Weights of a small mixture-of-experts language model, trained from scratch on English Wikipedia: width 384.
Below are experts of layer 6 (counted from 0) of a mixture-of-experts language model. Rows are named router (the router's row for the expert), down (a neuron's output weights, with its number) and show model dimensions 96-143. Each number is 500 + 50 x the weight over its row's rms, rounded and kept within 0 to 999. Numbers have three digits each.
After each expert's rows: a language model's description of what the expert responds to. This comes from a sample of Wikipedia text that the model never trained on.

# expert 11
router:419494504557469528549508477510548600473465558473430477491482442462541492516471520622513469497501516427506542544477501469506583437442424503520400
down0:578532570515458476438484502464493559573494591443519411474457510546466497463498436493445485504415440482396556565521492483556483519458502553467456
down1:486463438558468553483436536476495451477357476562498542519547500530445454508502527581445516493499445527491471532531456437565522448498578540515471
down2:454472525498495528438440535499511525489437499570562490471417515436474471530519500418456391566549448437460517485438487462482554417458522516478495
down3:464493483576402578472459478486520538467622483516450510543533540534448510508515494573494485516528566508416398541554499456504470501541482561466544
down4:467563606544667538475569542492501535507456570453545467518447591530500530513565535403572553575479563511523504557505485516535498453471497499505473
down5:435525565501499576555399545495426426572487530497470520522513419454391539409521467568490610531465565463464550456520489468515478543491541628525499
down6:476579508372511490538382543489591490467550442481500511535464554499435503513468460546474589548503459506484638452596425493493598544451491583528486
down7:479469513528529499527589472466494566542515494517494499532471519408485502496462624495506486542456474575517497499488511467505426609552555569442525
down8:488449504535510484500477456515405493455605510517423561448442460551355466507473412476613488535489534479505495515472567470479487475523449577452547
down9:557435491610484446497492485504400524513447423465441600525476479606383527605486564543574531376471507574535509502554500501582482514477504533507477
down10:434518549539500470411543561467495428509461463486621487455538433435579539534475443396456408581399521483525436474479495473556405498554513535453517
down11:404493531440476499555583509541438496547540460438457523459566540506402525508515467457558436551525587482463508499585511567405483488473560495516543
down12:514441534476490500570479537507412498540465441519471447510540480472481504537503468567559507502485411481470456531544562516452490614542536464519518
down13:514442498357429575510416486487470558448526518422515549537484474484352528551454478464519514500404473508500420607484426470364411455482467551485462
down14:496447495570544417477541528524500584521605534455529425446486472480454561401495414501481487528431538556605446520528525521528549547543537511550467
down15:504537430453530546438485574463420387525523440437560605443633519560351455550576479470481582458490511555551441495523495514483512577537471463466518
down16:525576455545444471443487481548466552542438426481478534485464484494581465487569493563509512482559515561505502534508460539407544625474417535506451
down17:526436509615512482492415441492464533573460494484382467549400487528528602475533410493522515452496425516491522511507486540578501537485536479408478
down18:567432508560624645505498436484473519479457558490508391418504598534371517499446513457506513571447542557511447554482538461510540449401461521506546
down19:475526436495517529396435443482630571526480545475518443494480501493555543435489447504505526532506451565466485534485578596421553575438540463501534
down20:468444552475432493562515453452581494583508540380504395505570477448491539523496461482485636505580454504499502487517547515538514508443423563475524
down21:473462464562552516471390476451449484509450558492486548470529516546496487553508550582547502486566437604530575475449502527467539484484608507543566
down22:479466475572567520501539475525489500589568516439428481497484548503644500545346570443555594478557529534426512460587606489623485506550504505513432
down23:516451393525518487504520500478551526391439529457484505476623511444535490500479614545474502531541565544547464523497445457540524475459574515515499
down24:505542507493484465476509457588457524475472425607457510496470499506475515550453518543428573485474553509509531452485530478499561482425481497504492
down25:470452387527446596490504474492524513504497491486520439542511539414398432429482387399476482488530621490486560454533623579533545583452542586567490
down26:457474509510515466588568453569492554462612521429541447507448490460242546497500559513444443452526476539571509514466499548482500439470449393437570
down27:542426486607447554502426442439515457513436485477567476638475529491501481526461533554537525483569463455442591440498508554487558469554542546566537
down28:501538437579422557479479365528584569572516508519588512611536454505511545472473622482482427543534479546525561530494509511597472470406466603462487
down29:402504531505602399477563468469458561459536525364571533543480479524500453516484429448504538496480505485498536505497460503541545529474498438506401
down30:559429451519530502413548495446537500452429558459499559470432462541563465336516511511451476475508586459448408535555486527562456531455511450547538
down31:535513421611472424516529494435481492518540501464537516480515553590378486568479412477560586441552481491492477519598529550494480473501536603422514
down32:436517534498448496481413534602534532483451461439505473483481493511400536504427422486538547454471545504537510453612449541470473529472427477485468
down33:462558458557397535514523406503504521567442460584488553573503491489514498581535533472444510463476528547525480632549511508432552416512444554455581
down34:506457550548441478511535561520544485526538521500425497472494546556486516490480384439458532413607462576478450471507527532578547485572507493600506
down35:436442475497476546505490455466491622428492464531433554481473467542431412520581570550473535484457492484429501542402500594540384511467516499481558
down36:510480453564485547429478454503487533521536603513499495508495517526551494574512486498382481415473504470503452503499537419489454513488555494555497
down37:619467599446476577416564413481538429504485519437398557471420485492650471466478561533434506532555508523396454550488549429550615521550502548566501
down38:483509501613457531495546543529444494582443456544525389532412415558390478628548490509612482438527435454405464529532393575588489483600539514441469
down39:561485568509493535583481490546570576523524439505410501566442478462455420422434561487552517524516531447409531471528503455505526635509541552528457
down40:465486466430434533450475501526544485501500541487572507575407514485510499587505497496499495513484514452495460601608413455539550475411488531563552
down41:437385442490585522549496565471526498523470494521455430473519526484374617438476457506436547485524477577536504511569506520571587471474433517441481
Description: Forms of be and have, and also, not, would, after a subject, such as is, was, has been; also -ly adverb endings.

# expert 6
router:550459512599544527531527553506561699427401564528537530583586440445524500417492486531407509561421530501534523536440426476419568464521387501581514
down30:540585497551517502491602528483476413455454330451440485504548310498535473452499506534528490507435510454550511587528498461548574516467524508491362
down31:510484491402542551539472586501598478574549477512578535527497574551586528509579461519585586476501479498504531450486494386502517556490563513495533
down32:528526449508477473564507432446467439482477453556579498471529483525590531555429480455501562589441478521479495519459500433410548548532545435432520
down33:464460470555516487431521464461520505569484410484549421520388505427423448487467496499552511508626513409499445493604576518542480546541477550422479
down34:482510473536487446559493445538546485491429456479627457610538447498477454493531502424515619517542440541442491574469492547506543513532485521503493
down35:499541455532467477420501471561500557616556512444408411549497426550427614476501455481455430486485500484414589543435478480498436468471601461482452
down36:424406547493485477493485636566494557365508515590531557470513497464464437431502472508416481537475563529565487627553466470441423474504434358526509
down37:441603531491542543530510535545526428430566527455503510581557555517554546522608550553534493472485563479512495617515435473465525454468472465536464
down38:408477446390478550519455521535582569455483524559462607468453390575581483583474629486407548469514447459562481509564437440497471501436558513446558
down39:551503558552403571453463538500535519543451515441507406478618563432526501499547518564568447529501497457501449552606543547501559511501555586539422
down40:594510463474566528596632485430559520499499557478505515465452455492263470465550453451526399470384582617529485548504380486484426435452563525538548
down41:525451500506545459512515380437521411525406563507478456496443521566620443578444422535454393415528522509482555517452503517568476464546564490535500
down42:534500546480549570413527488490437602453536473505448475466449521475418587485510421491472504497512459529466551475569458368434546523584430407541452
down43:548597469420523468525529469502548578573588518557466457470441529490367511615511518474477502469473456551516475491416473406435523471442504451511403
down44:527528522452595543607438432511563413519527515550416547413458547448475493498491529444483487554474517583566487480463453470510483484532420441487468
down45:504549464516406560511484577473501476514442502530561595513483419443335446545399536457409537472471559540433436493531466478485499424505504431533596
down46:532549439433515570537554561375504571414481438562417586543441459531361479466560483508456538525484530604375441478466516520567535445463497472472595
down47:495482511592482543530568476399628465456513585435447531491567510399560424550537517548423596420506441487517507549568496584541518501483630518443558
down48:504474483500520543572443486468468480538530487518594574444511527546381509438562522492471483504476516494485471463476510509475455483499405592516501
down49:557422423601468465443485487578417496471451482500474469469515523530381441630369509480521412463503512468533527456508545600350438495562564477499534
down50:427509444454490548513492492582554409499594444405503516524491524494555586459452501591485493570527460414385435502450548466523482490572452449534586
down51:389431456456453447508452540506539423529512432483492555495551449529375358559479527531574567491572481433463474433457435487554514583534442489573533
down52:563541551418600446550593493519522493465449434542599501509512610396530478475491559464526565488522491638540545494487525566484497462485591506403528
down53:578513544458519467467487453537504440480486468478560559461374482456480548482484525523465506550430443455555450568462474582503450598507489448495398
down54:539439517507383497465488507438379413569507517594492529415475523514402503467475448580427518633570506428527512574434439562491408587596612511467552
down55:454479533581421509419478534493492509483577477386479485562465388486459398521491409441546492453535433499605546479462471558478558415511522546564535
down56:503496464505490515480475441495488465474403516489525592509494473597476466474434430540509519565561513490485506462506504507488397530466473453527499
down57:564510433500457479441559463523509552435460478513425531582495458554508481389525509451490542494479534523411501513533476463474477476517495560491499
down58:517525517458392524492446440540483426547527479431509526580464539449524500470466502489513521546544421472363563513507451593392476553519467516519541
down59:529491464492535457460588616530490532414469505522411526540535490407371478583453520523465549439564502580491473472443493496549474524543575514640452
down60:517504563436442448479508535499436549500459504466487443491427559532472519580411447535397488469585590508411657455469566507487522544490471453470408
down61:515425500446441482501506502514484491526559525603469497533544486515433415519564569540488458510467549418550485531552494516497512534500373481464506
down62:446541626540528509539559451456542536498432540453535416472460548600495504463474630613552532517578482451620512564519491501408488354508515553442443
down63:534607604546508517511573499566550518428556533395391541532479479582411465496547474450565508496515521490516466424601548559583508519461389414513461
down64:487493461569442498506544491524516514459533489516561530500533509467485493545474555455509563418511465465437487525565551497636525489491440452554579
down65:412526424554434447565558419494418457433416533502505572580568621451465516464456457477514545499526463434499400447519437465465433470563557519487537
down66:479481534376430595468525541553544409426452501495497532498516522488301426509473502451571466458429529535360463401543473517605577539419428465474471
down67:460542530448529483486522488629518372480519495484521489442438480524551429527454544503565545498457579435492486423493449414506445526497521506526490
down68:550507513643506476480402433434480455487513511461530499423559434541629495467585474471439571403567491424463519385546412601449497428496508494556425
down69:524511497579415596483418500457464449541487485506548457438553489536518519498419539534494494448459475428494533593454559556441448549577483524534530
down70:447465558493465544519369517533512503493469502449457479538466506424460466608470459545498510507490566397496543541561507501601514574479498477380490
down71:489548475501487550506421455576546529416569498539501535451439461449554606479405498509472532505515574388423504539571511521516554486559491487527487
Description: Prepositions, conjunctions and relative words joining clauses in expository or mathematical prose, such as for every, if, which, because, although.

# expert 30
router:439517443563494517491544456490504480459598556434469492516558530488537522453490502574542542528542472469517588423452471480407566544474443441568528
down30:526473599491462477484548520436472486512522535561519453582536553504388458353431452545439424407449481486515586553559534503465415501529601472457457
down31:515485476456477532416465475501545535601563448465516416519540485530483504477501500578535509556528537499513443425509552486479499445579513483490503
down32:498537542457528554576466494444525500527489504558545445650572470554409475487590477526466525474589535506558509385551444518378561508489447492551519
down33:533505489416546532501513425493500457448518529522540588516524544470530529426482474524569558512637471546548607546582451517487519405478577466459521
down34:551486418566526473463536481505443473533501539523479592511579520551549521549593425479507612447490497497503515574456528506532510489464491463524539
down35:476450477518519543507394501541495590481579464547523546536529481558361450537524460459482521449496602533566501605591473478582377432540488474496515
down36:493527514521494520550530381538465471613557437487474498494561491460647431603505526443500541601484466457460515520510559578572428568460529506590474
down37:504399478620480526520440505508492520440617466438429386500520434465507546539589533408464622448559528467543531451534452482623470522513547506516447
down38:601527440513467457501489602609461468448563412582574534479489446512559483486523505594427407502433555513468473442531510485514571551535467488500562
down39:456527453597429549458484519568554605467482547514500481561541544440488525465488508448474471522409473443453597517547465483511361415532497507468580
down40:562407485518547520402476496517489427546448397545471406449481471507500600482537457467440538621534483513517496486483557498528430510478518511416517
down41:502477524420541536498465523511508428455434565422523460605441442533533507493531573525590520544470464528499581481489498530447478638561488502482537
down42:457471540454514465466453537560486469516625443515459542519409490504509416574605509444544364500439460505465497526422471520420531415519524530474506
down43:506515524448495411539521538415451419550425494554492487532469616421431539363550417486512465566573548602515416533539493447502493444486454431535456
down44:530493516488567483450447489515567499486372550489483551577527506529554541537542529524502579497558528597555418529560430494483445495519592541542562
down45:453482463460462529450448444456465443394453521496560559476377547583483542459568453598586534501520431587538507532477552531577445528425547523480483
down46:495500461512436469478439539459529585485509477476477581564519494553579490477572521539487527460525495592485518551497499557481399473498495449635556
down47:505470482476519470566568496420547412540508446540444592549412490504439477526437515484497474520599461497517509532540527576478491408476591482503490
down48:502404597545560482491482410513558480458534451444552500579504508478508495555550506487480496439527535542558495532447525544595493448475522434591491
down49:523467474500564541538540449562498531560558441502457557508458567413394491470488442457510535482526601505501483392486499557552489531482543513458503
down50:439413538594512535551612440404528518558478530570527517475495444515516507547460475483454625409558484548449452457573547484516471642510466504460504
down51:403464534484487558469519433516460427534482578512514551463493486529504553513517542544430549497516552610506480503519499391532457495495497500562458
down52:457460446496435542507447461546411426505497452585404528505557610429435461465518492485550565392587492544500533459451560501431503560519522514507585
down53:534466450397495607496477528484495476563466457543585503403497519527484496487476605436395538438543419424468500470466397493575496535498517504558550
down54:491396639462526519485556487507470418463509484532483454466534524479497481485606548499488542495514507545389466514475499529509554469481517524531433
down55:509453473468520422477473555504516440502511503416606534540501485505472492500581437490551479549450532444409474529525599491505436454487455454525484
down56:469556543515505573496520602554446455520533540540500433454512513555504500504503401524488569472568517478523516483540555473630549419562395442464465
down57:441465520456491398489513559597483568503511512516422554457543528447349526467537543446475444546511410544420478471476449462456516611567534443523516
down58:542474563550456526425483539435559481489512504434575565590517514382546562530525467500527505437449547450460505442456496472469480536506535461489405
down59:391499526464475573547475515408550415414457531453491556522519466469523463449466496510503542539541483472518541560497475495462494436570419483449485
down60:494511420494525475529530472454446464570554549513537531588597621503459543460557531472438535470508506518501540586528499478533559488546462506570548
down61:533508499460552500497553467592389503534499494410564547552519412517540509494462547496593469500505529468500517510551436442559450418609522473403506
down62:538558546468570514469513451497484456520531467447421486483408474447374494444488545557516430548501554463424527465443477525542571493448437541461561
down63:508517516476565501534552517573494439487511588562443433466505448495409552559487599446501534571493460464546482435580575476498539539532549502455474
down64:577460559485536496381602527393564550513477525442553424545563426484331477487381447496507375492569480593427402517511561579439512489500519527575494
down65:431493522500525467430502469518445541436614451519388426514476586487428449494411469514521555516459490598428583524520466556466544538552504517430589
down66:451448455483460549448488481483474495558470554419492464471493565441347461433503544483520594449603579534469502522458533530585417501444455577579476
down67:483514474422492441537588448583577452528519500553516474547517492410464528543458493465555415498537587530569574499447450545491455462505465455522447
down68:507565524460497527467491515488462414456521476544557460504498513479559464491434473474463370549507453435522460454543516493498578471539532518464473
down69:501596465524467616539625411534598518505499360516466483457488371619450526501588486489506431513477602501501539473450465596565436500441402486527451
down70:450570501564528567489497472485530615498502452517509433503545492496539502498485523453523522412418468545554491479470508452466486499516553503478559
down71:534500463488513443526411551497471489540575508544509507435493523469491476514513497481509549482523442357537458474470528483503562482474497484487503
Description: Word-initial letter pieces, often capitals after hyphens, quotes, parentheses or headings, such as Anti-T(ank), '(f)ringe, under(st)ood, (18.

# expert 19
router:499530456531532538561506459437550512516485546504507419498530422522582541446521575545451452526488544445505521532386467497385558436439465489567425
down0:477521598350479540486526454452551534461496420513456418510563569499518557544473530469464417484478447542546398348490467471449487457595582528470486
down1:571490468432514519489427519513549545500391514477516474531561540504519483529550589457429529426470541563466488450563470441478531515478501499488495
down2:441499540570563503531503390465535516511479453584488566442570415630529526467555586439458504476582461423526506469511528497484545463389438489464572
down3:421332482509458547413565501512528518474426582555490541502524620482544512490465543465501413478499558538487521565526452522433442561455530585477519
down4:527471348476424522406392478520478462538471487465480537576580453482616540505512536485566513511454514518457540545467489509467415592625491461477556
down5:567561425494536425501517503514350518553546562573560574486527487494391388504507482491508505553473376546510548465541469453459472537562487511538525
down6:521416561547468434447447567516589556441472435486529500465503500450439414547435532508424445556492461496509417520503535530595486577405441528498465
down7:475511506580510501478483556471452496499529500471586613466489534452480459563502493397490457390454495489508514395462455491534495434572533479469480
down8:576536491531519473389460501580517555526465456494419502533484428524482549438570467440420548525477539602485456578562427515538547557485463504517507
down9:494562595531500558521501494470490435406462441475526544535566546511386566466466522461463538393494598473456526503420451433510520419480563533522563
down10:584584549584584511565527527435528456459617547500390410588426518593638468495489463526609584494457534511491535453477506509503560480438546533460582
down11:457420502473535560507521475530522567581612478465442518445523550531475499459579474588511385507520438560535521477569536497526387522481402574518472
down12:438498525398425508553543446497557466475526446497399488546417470517526487600523515475522420385505476484633454496501465544562458510490499512532490
down13:486452467461496521474627453448469482435516417572473466506489593539503510531511489441549526477523529540464531544417509472506532440540473491543488
down14:563528510440509481504562505498447465531452524458517521471535462434420445423551507547419489560541491483442553466435510529440458487508521556497493
down15:548518450601432563457566514534489481377444556397525544460451490481531503363422540537512422460511561524575494517529493469513489389517483459551593
down16:609484499575491497471381506597491532499426496552505499509456497493524602502558474432469547510519466408535558543501499515517405582539481517473450
down17:457495423462467506601456445467425546469573423527538499551431548440347547580536444487439417503520501418501490568476487545447511544473505490417417
down18:426501515487519423498562560445542541514432500527543503492557508557512594441457376527528480385463400451449521538512488545479506534469395579565589
down19:593484467551465447471531458479431518413583410535481566450569536509538442490453508518503480484478478494442482495512521516548465583547516553411493
down20:445546410485509494545521491473574527525529552595449571562479477624520502507495557517475593454478506468484505482371433523488508466584520520568552
down21:520533466537473497472495541512486514534503527477454438509530493417452459441497575416493523377455433513488519474502556560500505614497583446445475
down22:541381537607385506419514463488596479486442479527511521502489484531437506475422564506502554582466490514530491527561539553470395549438506547452454
down23:498604455554525437494452532650568505494453459468528511465400539551536547450565537455465446513509568509485561450556387540563506461478494473516480
down24:493322553518506502530586565571475436512564502542491436495510461489472425554484467551420437414486508537545529549504514467445492507429393534412533
down25:497484569420474589505467459439522509466431413372525480469543468448482535527533483472549591607507544550536431421453510477654529556517440563551499
down26:472408443486494475461503490564462519531491473550552431498491519455522517511438545527466476547534523485581458524488478487474545537529430456552416
down27:461530521507479430475474654547563478538436513509491483441499440575560519547474401422548533489434502399530598564503446509366582534501486564558538
down28:475448497486465596522539384427503522425494520452473454401530445484507483430580533409531525483468551513436532466511480536604506396479551520505509
down29:535419518489493491440513523456407500545402500477433483487497474502592467398487548400461408544549489555457541478458507478482582552438516504482443
down30:507424469422522459495531470498473439501510470543520493560454543498561377427429429539504507455407481510419546449476462454547446383532413567564564
down31:611548564517479520561392495510464513473472529515494502494529471575501628513517503504540531482516509537370540426517550423566554439580503463549431
down32:587411484532541414519492537596475478519460493538530486410544434495470583522482564536516518462520576409503483632487532443523397482560465436480558
down33:530583497488503396540449502448531466527462546494483472517466595550465500541454457451601501453416515429499530528495520508504411459459534492519493
down34:507426584521512535423495487524441549378488517564568455571453475468567443484593489488460531458494492370472536515479616454510511583469439562573511
down35:599521449430500481466501340536484477449580555541541545498525458544575545516531470570552502480471510520431481464564423520495518446528607481510606
down36:558434540579539459455452534524488409420471466458472483481487531473567487510520516505449487537389613445484520479519429542520550534507513515514494
down37:475463467523508523553420512532437580446488435471580467498469542467568507510522530416494510491550519465512693474545613507488486487426529472526525
down38:518544546393459539425505460477532530514457560434573438489454533579486485512532487455526496518549423462503526577510565459461510498513481454489495
down39:453479609565466469451462446554428512575449514528439565493548456444556561528478495416503547616561506423563501525470461529529468444568542451516449
down40:483540538460578449433466491543501540481425547575460483426446452453501478458544498512446486364563539510473467518424481504492503593576442583534518
down41:463489586419522580567524424455481578427519578550409447507452575513531566473565544510491511449504458495449530406489554485412478527558508492461450
Description: The word well in as well as, plus the, and, such, other after function words, and mid-word syllables of names.

# expert 3
router:425484429617499507558553461490552565485506491533486501434474539513555479425419539436439474540500526412516494611492550450484459524584496438442549
down0:450533421528459552481565565486483383498591497435510635540454522434431506505430526580560461547527411576490461481528499480588523402434543397571493
down1:517437511567452505515475558494542562455543556457502501506595571545530521582555518528444404476493578478529563504555521530509554484571514546524503
down2:537513517591485513524524506579487549431512505519529550468591479472420446476500561450506622473590452514502456468484472526537513496486364431569461
down3:481522462521466579554567447539467514482514509511468481453492527520365490652406550527556527412467500466489479517517410540505472478451521431483503
down4:531559399500550481511418418380526526482506566463544399469500464609507420467580463487568411520524480479515525488430611597506517478496506548481514
down5:517561471531556450512551400471476488528525450485471585430530413533546483525472525482521465474464476496522467494602633518413569598486476464540567
down6:478454504532514514524526467417476528509491468551434534466584513482525527449521453518298529515427581551395516447582478461527474466472536548495559
down7:522457450466481513544531486486511509471576553532490524488397432559479562543471557451526515540559436541517429454496493422566562405524544446536507
down8:476448560482514417515544512572529486555580526465410454548575475450543487501542507503537487487509589416507449500627438501510487454504458597469508
down9:460506512455569610529454568495489414579525423463535415408457430593419429512599531498524404550519487517526550499535569497517476432505473588522447
down10:635432476518464565496547599559501477447504519442493530464424475502478506559495472566520460438523575468524494521594517429528384520487468413445476
down11:544547540530472494489505572537407606456535543550595495502447503495433499539528567473464487441484475505443445458508499469366488462489423545472484
down12:462521481483467499561564486467443491525425531489523523474486521584488581582542420494463413512464404422448498484599435539577510471523479484582585
down13:476511506587543541584554465471440441551457556463534444534542504570516478388412502411523491524472554567631612462545412525464518505446503478460424
down14:525465463479477488582460472534578517540464536457474533471502496581375438426554395482549544433480478480487486548456428520401520521512424432564552
down15:544542464480514503483479495494467440404428460459513590453526454643306511472523571434487458425477486587475437509476522588483441482486516531500400
down16:505548597494486545550442493535555541503404476467543484526514556425574470483562486563496539425524507448447484539458533489454495391505580468583528
down17:489478544442488460522527551511545505536540492521439442500514520456593493437462430522413578368508414495566481468556646511418517588588465453463576
down18:564426513514458424493498538531452521503500506513523541558565463481534523541545484478504484379584474587414537575488499364565623477467481490468512
down19:429474504541502454553457497496475578496463528519489450581509503442508499435482445501519559541467476471549464532532599514524501439576447494568456
down20:441530434431463491455526513539485482494430511445529610508590466490426590557502608525462510527543469572616533511484546529491538505520523525567430
down21:425526520532486514494547507540526606620467528428511421466568498491587527564518524441549501478507497500487521472465463495522569481584509535492532
down22:471498495430508484548604482409517540468510517608449415407468483476556468527470510579454589422468607558411517507564426557476432498453434474533596
down23:571380607516496474470454452607491533622501493509468449557476529505570592562463542504410521509474487513523576589416479418542578466531509505574538
down24:517482532548438508405521566419432477370490564455514458433519516499532482472533515528509410566470461421415490501498526386548539449468455496525464
down25:445556490506484462376432552475486537438504535477547512571422474453464403488524534459567459474554437513461465561454577485488518552415473497551544
down26:566496455560440453426523527478512500487469575560492473515495538533425510510460449498482490438478473476488472494518509431482514461417520584474497
down27:474465502509570543525564622615464416514440500497511548541482495464542477549519610443434498520529521455453495393549472505444509506465507599600568
down28:538442565583532511584543451502505485433481497478473482467513479492461503404429501429468528514510563498512433498548494482514461496526457466492529
down29:585654462575529554516539485479603439560375369473537472587493491464398481499530480460452492560478459550528485497469470554463469518459567509558486
down30:552389426458489481463491420488500514448545500486506491508480532575303463529479518509546514438477543522400466497586530502453590491491488442561560
down31:488540487508494498577541529554499516432542451505464583517450538501483507503448479524532483507466422525469452598377536528602505455436576448404460
down32:562386467513506578515573575547489425443504515472482431536537438479497443490469508505594425495542577485465563532444438540590416488509488479471398
down33:498521533553456496521544512453506461392496624419410466474494466554446552511451474429463533525536571499569543530572521491526461545471475472547569
down34:437412535499466574552563508570426466572524426466516447421528512470466500483461523469518501497394506472484504467521432384484496533585446535528403
down35:565446528541474409529450391448544480514429443507559459488589466602468489614509555624473498526514488491491572418549456581408509495453480494477485
down36:530556442521479546520530457516502542524376505501582507603562467511525507506497510483458495397447529491515513537604464413476463472511519526453544
down37:542446534407604475528435491512473431470488555468454433511511477563591524562509509463454477540502498649508514505541504465477593474436583548587407
down38:388522530520484515484568540538566529490420488484563501394546429561581471445445462530598549443523550524541462417546431469533563437524509536460472
down39:493442531605483587426497538512478513493474496495528494421531503469453384512601517390540426513522543574475488498568547540477475456570521526467465
down40:389497498445507537516587527500514534507537453514421399524470583398547562455501519544515455377502573498522453495483504485493526454529487495539511
down41:514603575416437448490492576573511439562466479508475440521427498488494533607482568508448443530444448510608575455504535494545492497438485539475505
Description: Main verbs and their particles in plot or biography narration after he, who or was, such as began, took, sets out, handed over.

# expert 9
router:450541402476560487560535496558564535388552502552460487544525534458508473478522546504464461582388518497522478596454511505449503488427430556447535
down30:535484470514505531447498568483430432416511491524519451462500494539537571572504537454542506464479452450454432453491493483488453483552512487413453
down31:508502416482501523582513423491453466415539405452469438481531434484524557453501529561590468380502565487558480505566558491541520579541453446458540
down32:448496468425605428477568451476375430506533493529592475528420525474388529485494532530520457546531464419446452461446506560490517497430461574570518
down33:559509415456433566472522505462520536555500468420494564460531595488520537457413474509425473444489550479519499585496488489556411528511481466517480
down34:511555495522415440454521521597509583557447612438454554481502535542515560501526489447551543499527473567463363498426533560569458622490523519488471
down35:451512477446462472546475509492544588438491545502496490482404523470532478418490452456488574482612487521481494525515484596531484515463599521595537
down36:451529366491548563460519505599500438515590478518377435524559487382526504507520506460488517500426516546534476477518471521537527625395425514419538
down37:490515461504415535587410553479523531578493535474541424598542585501483357457606468442573507475432488399570444576480524515562550501592542485524480
down38:535523484493439499574476427448476474462499462452497536476439469536539433600519551620540537477496530500421541589513490495416562543479604467517436
down39:542516433470443498503579514628457406426562520468453556478528476494428416535487473582522485451556544369538451476568460398534532530544558424538466
down40:528536579579531483498486523497493493516479475494427529509409543496621508516517594500526491542521561441458524521452488568497572605458581503493469
down41:527553425462457458491477518566528461521503542507566590468425457479525475485610525418579475558484414622360532419554405510411458568568490528478616
down42:508491532440510561491412508493445614495481468444524481504563488487517531404440524597529499493542576558520488536447536439498545538531484480525534
down43:474437539396463554512547557444397461442487488505484559519501556467437514501470538438501509545549535512504547450578515546460509508460320547446465
down44:593577491522462484554501443462483451531602509477452572481482478580513531429446508465673520545531426466515446517619577484514564475504451449461524
down45:472560478453477498458514519547400486464446472511394459510424473485369491531477475491446457525454620561530489503543535502553457527503530571409464
down46:453503631443501458563558484578461537428562455467489407555500462524387462486500481383540507503595459528499538442515450466510507465533413486531462
down47:525442544568459489441532476425529488485352606503480493496461471450447568544416474486532532485426567454461518477506496387575499559477439488524542
down48:510505521482490474539550445533496403512375478466515487378453502562492517533483515473455488525502523437537445520522543458468466436427399478453505
down49:513500350534581523440418516628440502470534501491446484490541485486511483494559522462507538590540513501511448508488523520503556505436524540476546
down50:485425486458510538484444433524519477525561490492424550494510441444402583537419478460512503463455563446538468474477513467500484511634594499408556
down51:435468516507462447443545467536471495569489540435490418430480486556715475469492406370426450441491492457616497499445425423521487523561507489551449
down52:565560517630474457524538476475413441610471483614477499514531490431525434479469507491436506501561445436450469621494449412466525375421441540478494
down53:570401426476473415531574468605472594572527495566561502470479489439582553520481491605478520444465458603544520512534500532460561493420455453518482
down54:493519507501502509488496507568488469445449479488458580525474484479509477547499480512506506463503429496455429464481571479486499515522442521449440
down55:546476474504425493498542565525468441554430465446420482487482507437519511455499499529547479482489564564507545498552499574476429494441420459467537
down56:392462567522447559446494537557555533471555551435480463522514581431527490490450467495506479436460501443424509570489431565527402578594568351528455
down57:623590531515387490456498489545530390428514583455497547452599502368521498487497515468575580606433403525579412554474489592521489523482538458531444
down58:499589428571452376469532533466503477608517486425453463506558526487528511533507507445477522471387532512496502485417464448493595492559501396434555
down59:489499437474514544521422448490453483480446546549539479543455466562378508583487433490513519530485488450470575481448542519497535567419543476489489
down60:444440606461507463592529585429456449604485526514521486538475565543468514443510571455513424501522432576435542419390520459465528475552517451589509
down61:511416595481541510353489405517383461500516475471432534508461506500481465509494586319527483500455409513533517449466582531520458522432509526500459
down62:489540445398532511493489393468528519493440453505549484453520500617504485533345545588510566467445563515417469486539522454401610541447510561491534
down63:455466550498460495561470510581498564492505555509427433460504434539337571547537544511450443521524460423438521536473453463422475559501461496586491
down64:605434495412504511528536536451528457477502516580495471501448404458503496536403408472458454500407569427467480483483465514504412455499477464570448
down65:417415479602516545526591520412494595490472373530526520511432434494336483478552490405488477504552527489445517474575482514562488480489446525519551
down66:486422558496482462477476496464646470609487441422441425535478521486618492527455522561455532529457412445502529420535541400451502569521507540456555
down67:566521536507569491522435500405546521489520429523581412460523477553477509459432532480454467540549499486463486512373588545506468527432446415563526
down68:462451489505483435423632458446545538469491531473567454540561539541652484520434441545424446572466514503514412498489516589485512502441567490542533
down69:535423458445526519449555465563413480496461485503570544562436479524452436547546504466425539525489480540547522438556438515506478424542530509536545
down70:510452473522428439382559423566511457511480471475602543469560487551465522434505449502468539527430552603534527530491487411582377452546543545524472
down71:420460461485484542428592508472499497490600588438533452480512501494405513479515514570480512444495536464349468493527491573560538482466576502536318
Description: Capital or lowercase S word-starts, often after an opening parenthesis or quote, such as (s, "S, plus list-item dashes and em dashes.